{
  "d_expert": 80,
  "d_shared_expert": 0,
  "moe_layers": [0, 1, 2, 3, 4, 5, 6, 7, 8],
  "lr_router": 0.00042,
  "norm_eps": 1e-06
}
Below are experts of layer 5 (counted from 0) of a mixture-of-experts language model. Rows are named router (the router's row for the expert), gate (a neuron's input weights, with its number), up (a neuron's input weights, with its number), down (a neuron's output weights, with its number) and show model dimensions 0-255. Each number is 128 + 24 x the weight over its row's rms, rounded and kept within 0 to 255. Numbers have three digits each.
After each expert's rows: "comes after" lists some tokens at least twice as common just before its tokens as in all text; "comes before" lists some tokens at least twice as common just after its tokens as in all text. This comes from a sample of Wikipedia text that the model never trained on. Tokens count by the router's weight.

# expert 31
router:113112104117148112169160181154116104163136079140117138115117118143095114146084114148106165139149155112126190147119174167110117133099146155191115132098109147180122106169167151126139191114127140123120135128144108085115130108141118136127094142141136114100121138096134153138110103116118103085155136121127168129118110164112149156161143115086138083162097114135145110121129129166112111146112117146155142137143106123157130129124165115138114083154138146122140087136119090118122106097141122139150108153132159103084157113111135122109153123082113154132112142115120128130101163157141121138106169131175144209121129091124108161175113125161112131130160095117140111104102121097042115093134127157148133130108149140113111121154143141161121137097148130168142094125122154126118124161134133
gate4:126121162130119144107149150162129125140151146125127161164122085145101146105140126090165109154155089123117130139109152123138162135133123150137108109153168156134129132130107115129124125075151123128171149142117133145099123153153110158138119086110082090117138121167143142104162139151120104161079082123154108139117080113170125096104144118127109135112117144157127121140165161110095159160157132145141090094119106118132144128082109129097137104133147140106122109135142108117174158162099101111162171136141114139099125141121106123071139104097120130124128129149101102133149131117150075167091088109132131108130147092092121098110170149132118117123134140132171145149130178153138189102081145149119146105139089114195122138122131146114104091126080191111129115133171141127158123133134083
up4:142118107110156159090144124136181136107069125154106123089140085140111117150097091148139152108130114143157113114100106093141163094135160135099123137115100153097134111137104107143114119123154167133107117127114148129138138112138141127201097127158144151088114124128113136133116181105112164118144178142114136147144108159098151116147151162131106154093141164139150129113070143144175138125092132106119111122133119136121084141127143095138083162148132149152104078140097063169112114100142125102138148114081123145144110142126153083119154135108156139136114126094147111133175137145105165116133108143132094109139138148135098121155106129142155143097112144085114129120135135151124117129106112189178113129048121124101085107103137087123149124118121119137170110125118180132146108147134128
down4:134125136128091104123152122155125158089099163122089130159137168132106191131108147113127163141117159088077121145111133125101087108074129082094135126111134105105119124112132136082117102125145115098125100159063109166132116137098113143128118082188143145120146139103128105156154142119128131129125088124156090106158092166127139124112176129123120114110165103129130124123150087150094155151146108091151085112129122089139136112110118127149095134159154153155120122122118119107126129139109169150175134114116110098099135117087113120117164165110114138142113149137135138135143155135113129112136171118098101095154088138145104067128105148112134153116121150138112079094155134153111108145112122110131136088159148136157141151127097124104159145138123095166104164100159128139113126057170120
comes after: " ", "\n", " 0", ")", " 1", "%"
comes before: " ", "\n", " 0", " 1", " 2", " 3"

# expert 28
router:152097158106119092106152135111108135149139095091083154144138098120131119161143123143097147140107121098120164127123151146168113092095173092154120163153146134133114148136123140142088141115123135133113128116156122145131165107107089121118162092151096133152104131138136114130099150117128162131139123152086132138100121133119122120130172125141091092095112104077108090127152116175156113186125096138108122123170145145098132154147106092111127146123139126168175130138087132156120163149145109166129165125136125156099174084194151109143111077106110096119114108121144110137201162146128117110106146123091157138115128137100157133151156109163119097148158131112132086121114116135083135099092133138102122105105103105133102154163131098086159104072111151123110134119122129114119097119117160
gate4:147117124111122128148134122142162109142148158132111170137131150106148118106134090084130116134143145140099173129104121129120116137138120125128132100168151104157165125123144142132122133106110090119108099083150150084119152137134147145130115125178121092144147141134112173116114137113126164138081121098152127189134121131113201143120115143095121122111103108125124103112118114126159140134150120149112087130150171117102113141169138141105151139096128136163147128126133166124162113115094162166131104139118100072095111134123100159144109061145126129115109084114133137119135147134139138146145127099154076142121092144131134121108165145166170136078163125107153118145117083147130133137177149092127130121158126138139179108143154092083146176071178156108148133164136120125089098058133135
up4:120140089148144120113152162131184109077136134121153137131091115156125131103088124092146079112149116149126104155130178177114131146100101152103141108081140091094155146148115116124124114188155120192127106104150092143134172120131117106110139133101114156138133131096108125104093114118122149112149114140148155110146186094124118128143137148128134130092130155151148099167141138181140149130133189129181135140129111173109125111125123100103134116152126115133144137145142126102143139102115146144121152132090100126123125113097102120124143145167156138161147141146115111154128146138106116134153122124123151139103098128150174105142115112121154150155154131134146148097103121159137148171126133099089134119081106185168148110122099135087184140103153189109122115100101155138110142100076157
down4:118097095099117137129110130114157119158145100144116147147151081140092175137128134100155157107106116066101146169132142100172112159116114108125140118145097127113146088120088113112098104144161149113182102113099144167080153085151161160132129170142112136176127149152173103161143142129129133139147146117157159130117101136134118174147144120129125149145105147154106077113157115150124146096111167123098105099127136130142156114133126085141133140153093170153139122126146096060130091116106114156145133144119139154162079141128143145116120111129125133159152135115110089155132101134121107141135101157130095098166126118136118092122100130133095130107112171093105137103165125139141121152107111107091140158117072099091149129143122093142161143162114158129127119144091125094111157121130184
comes after: "\n", ")", " ", "\"", "1", "2"
comes before: "-", "\n", " |", " ", " S", " K"

# expert 26
router:142111138138131177170112156154149097139101080112137150176121161128150107103088141107101179120117152113119125107125142105107153150168151134106122124135078085153163143119107127135168110139126110140144144146109169097129132131147122118128111117150101122156174088155147111131115172132122108087118092145128130097120134153108150079136121089117115110097128127160112110083083094121152152126146090140142084117149142158156099116098098129073137113164154107084154152159106133158101131128149154167155095149111147102118114112089138086123139149093142105156148129131127125139143116118110125108168132140109112116107164149110141135104106111111081134139112121181137116145103098144182162093124127134109155112149158139137177147128124144099077169088111124101132117094146090150156152133136125
gate4:123121097115119136112143133076140120133148136149182130161121139100179126119126077113117086123191126166111131112161139105122118136123143117149133112144151136124110181105119139129151113086092169152147145130125159125165136159132135155132124137140116103159130114135133148116127125164105137146125183139104122115140123074102111085105138115160131117146162131119141138116158101141130135110139135121129103120150130146162141110110191191144152135095107136121116121136106140180112178142162114157120122115094108079109121132064139152130115175110124092150097086148110124184118155117080153108158100141091121093159153124139091116145094131096103136116109131122128177129092153123136101146075125121117130130167143140131122133156105130162145156140109174136094177084168134147145136135122124
up4:140098079117113146144083139162131160163117136162145138128143154102153154183140130120091100106147100120168122107106105137093113112151146129143123133108116116144108100109142136102142080113150123131178150152122119125113217132149127123113136107168128154108122104134102093153140139097124146142153140102145105145087121163164105113127115119119135134139158099106112091119079116157118125128129123108149121150107120108112148174101161137120113149131073130093155125128134143163116096050124129123101126117143133134136134086148076109124164089102137109103115115134062115106119113154129136135141120143143063108122173172106089130149150131106122148123114165104162079127101122116137149110118118150108108161157129164127100111149124116155144125126086127125147112161130163110132189106127098
down4:160061117105135111136111126115156149114128054117110089146147148187107168155114147062121107139119109106119129127123128126107080149098137107116136100174129113103138129133117117127119108109160147149129139138080118136100133127142112164124133152172134167129134117130109125120163164101088142148141142114144108171173141120113146145136103149170115204129158140119111095092113138118112123092132121155090124166129118107163107159145159128129127119097128149144108146125102095116187114110138128124101121147096148118128130135163121103146118093147123083127114150126135143154143111118147132139155144115092122140101205113128077151110112117144072132141121097114130140111165097128162143136134126144080154133139142109123162118084105124154133169135161170088152121111143109139135116108146174
comes after: "–", " (", ",", ".", " in", "-"
comes before: ")", ",", " |", "%", "–", "."

# expert 6
router:123161132101104184176133133078145186126157114111133113121174091116160106155142162113104149150108110119126095151094065117085129097117089152167134111121122115088110144137147124181143122124110152117146188120093064110134149112137102125136163127084163136152147152099121104079122158123127127162133096156118110144095099078127096159124140085124148120127072121093141122097151097106138124103163136085167130133125105181143140139116112132119124101127121104139114117092096130167109109156143158099139142121128117123114155144118147075145131135146099166120127130122155137095144116150087135113099137129163144182161126104135132126107093114125099110125136125129110113122114105135111131145086121111130128137119153105147151133130120139133118125139117141100133173145162099129170084101155117
gate0:130162160170113124098137171127176132144137163100161116143084123160141117105103118141140108151127114156113196155116165131127153126115115124161099102127161093141169139140090121121117131087147173132094110144099126164101141184114132157136128139112154148135127118128155143129102109109131149152170129081153108117111106141163138121119131168134115178133130124117136119114127165147074147139152111115124147118148131154152119132135108101111162151102103116083101099113131126125086106149087126139141159105107128114111092174162114127114154163119122099175111182121114134140109152158156108156102142147154097108078153165124122103125126150106134147141104144150106143089137102162149145121112144092130169135113167116115142154084087135145146124151174111121167146119153097120099125192147115
up0:121164106114160120093148099125140125106110125158099116128155125132153157126129163153136193142127136096102155130182096181171156160101137145135124147153161116124123079161111154146121185157132114126098122106172158137174114120105161128115132131124123127110100152086116127112097091108108061087139099138125104143123128128138167152119106139111165134145120116152119115140157125133146126092102150111132121144124127147151145117154151140139112112159126085150115075145105105155107120122131170138154098111122099117152155120113126174160146130152109130126155171137099109137118099120150105129115098149093128149108109136151097121113051129158167129102120101181126143097167112147105129127173123156121126106106096138137117106112122089156134144113149095158130165119106146122081149072112120
down0:137119068154116083173127135124118122153161065128165118107095089133130119128105109124121113131086124113137130125147115132163152179109141154105121112116118136103086109110136111115129129146110110154087170141145132102166135134125121136117100117114125173141131085065131110123128146142104188138106124168145144157116129132107145130143152124153109151105165087124104116130165127140153132137124160180110070082106162136077141156099152073108104136141153113127110142130114113036100176154126128145148128134142102125125146147142112111157172150150115137106150141116130112112125143134095128096087122147123131152092132110113115171130110115090116083142162149141124117145117118154120151151113129169147157122094107117145106145096093130114118162119106106169124097086119146091119131142108144
comes after: ",", ".", " that", " was", " known", " The"
comes before: " was", " the", " as", " is", " to", " by"

# expert 19
router:133094174102093125152174100137135122149117079147124134142155128145116074141080132127111138103162092091119177146119133146138119091135104092137164129086078100148150113167144110118138112134153087165119133123055113175161105149175148090128097108083114161118158159166136115083114124103149129114132103110107112138109117123116133131154102120098153112094130129078111095096139141104155163141139093143143120128107128131136074113129127135123161101157149151152110113138137106139115129125109143130141142127134092175115107110126141128120121110096168108129175128124156100126103128139156120103092147147125150161127135098143099117100138144104137154131122082168134101066125145137164169129121146101118125104148107136127194128124097162139099136139124121115180104110135107116132134121141166
gate4:135171071139126110082139143118142099121155142097151164104088096137121143175100137149145169093125128143109150081157102135091138128107113119146138125110085152135114103102165108135154092139097146136120121168149154138123157150134103107103145155147097130120132137107145123113115099138129117117143134108119111108125136144084101174118129111105110154141138158121100143120104128113111149123124116120145147157135136123156131201162110147129104145126126164116121105094079116126129130139133122146156144141148135128124120152119153137149074123119137119149151110143132132129074163154069157114144111100132154095134123078211123130157154158188076141086078121086100104115091139121144140127078122140113144102107102148161115131122111119142149175158120147113146174129157132087129108159106139
up4:112088119105147118131175104109082121107116127141136125097142107131160128142117164109140137049138133140094096105157150152093170103073099115096138143128109114116138122160132133131098116095117145129143087129119118152137132148119146132112152088118103134108163132080091115157146140147121185085164117151103142110082146116150160110167105151135101139123154211100124156102163154107092163145147120143100110167095117143086135107128104156111157110086165128126155075137106116127152126187110126116123100141128108115098124120130091120165084179090132148143139112125151128154127169109118128122121088143116138122142136127129132129116167109164162156085084113143114123127109157128137141139085142132144104158113139126154123155128106099153136104133140134121128107112114125090128094135102145
down4:152101138146122111116150094131130090123157127111159151131154091133102107108105137136138134079136129111141110171111128131147114151160112147139112177108110100172108143132095116129115124152089147116145121094103121146115126150146103099127111172136156149101115110148148090161107137118173130111108078137140125142122142143161126124139116135098100138140098128114146176128140120102101129071149092110120105138142112116115146138075099084106114133143146119134117138149135104109088124138058133147169143118166134147128117097130134121111149181120141073125173123101094133127112135165133117138137099092092162124128142137123131138140155168147124121065139078146113102143149157162166154102152105152169108099085091125134124151127124122131143118078111103046101120127153141140077154159150147
comes after: " |", "|", ";", ":", " (", "–"
comes before: " |", "–", ".", ",", ";", ":"

# expert 25
router:127118156133120139131156090153096120127100095140109126101117131108129149092141120111098156066107099133077101136119086129130115109113129159162124093157128138119114101093149116135126121130090135147131150147103090100146167110097083131125089128134140141060132118108151183055174095112129112155125121180112115122128138124129157165127108109146095104118083154108093100155111124131176126114146164138097115119136159128117113109150103110144167104119128126123136138120134151133156122176166171115144095137115116130137154122161171125102187155097129110103113145104105122128130160122099130149150086110158107113135097101174103158151124155100116135142113139125151121150134160101134106148144147117146139141107090153129148149080128140137174117101114143133138129086135152097137172081148161
gate0:084117103138116146129136091146163131129135156107129129115112132104131124131129108132143104140157133160171112095088112111150129151128149162164123124173185127144088126154152133128163100140120176161128131149144118115160118121137122112101122157142125137132119101152131157131111147112109088172117111123102148135132159158133137129143131147165156137110115109131133130149111137086124170102168131108130140088169121118134082114094145129153130158121124099125144118134141116147136081142130147105132165074084147166137142136148113134122176129108159106117098098122123138097096167136070084129077077171129103112107149113173131101141133198110177125135113122148148177085124191105111141127133119082104135150150101107142160129128090171124172117143135170133130154116116127088093130150112123
up0:151055136128089123142107130120137160160153122089124080144133139143164125161110121137124140133092120145102122140110164153167057106149093094088134083118151135132089164184128116135086106115126104150152096104116154151105108113148167117122112110124126147116149129135095130149106160135092140122125121134151175145110118177141123147167150129128118111116123202134165112167136156140118119116080174154144155181136184158106129127135106129082124124125129133124109124127051145127126112122112149170158124107133164167125145113105151117144163110117127122139091136120124126163149084137128138117137133143143112113114121126116116145138109124105081130143155122137136097130139115127099173133155094163128101120128127159114097085120119159103170119098101101114109135135157124121174136106157139
down0:106103114145155078099128120118132148125137165129125176137156106165097148148157150130116140133106131156110109097111115143112119140106110141126092115144148134114076117127129148142067112116137156114110144148142102115143129087129120151187116126054110132160142132078127126129135127162149160121138131104124160126139108132117087084132128145138156124104140177071154161138112177127139196132104149144117104134168109143114121143121108109117139129179108178134132108108095084159100147155136115153155119148096107125163136137132138110108100165148091131122145147149104126159148162113106170142109150165151151157086149109099118125165086166156111107144126154146123141122093128144100107169154127129100121143158113144149163141114123139109145128131117128134115117183148141102123142049129110
comes after: " |", ")", "|", "-", " Ch", ";"
comes before: "|", "-", ":", "\n", " be", "="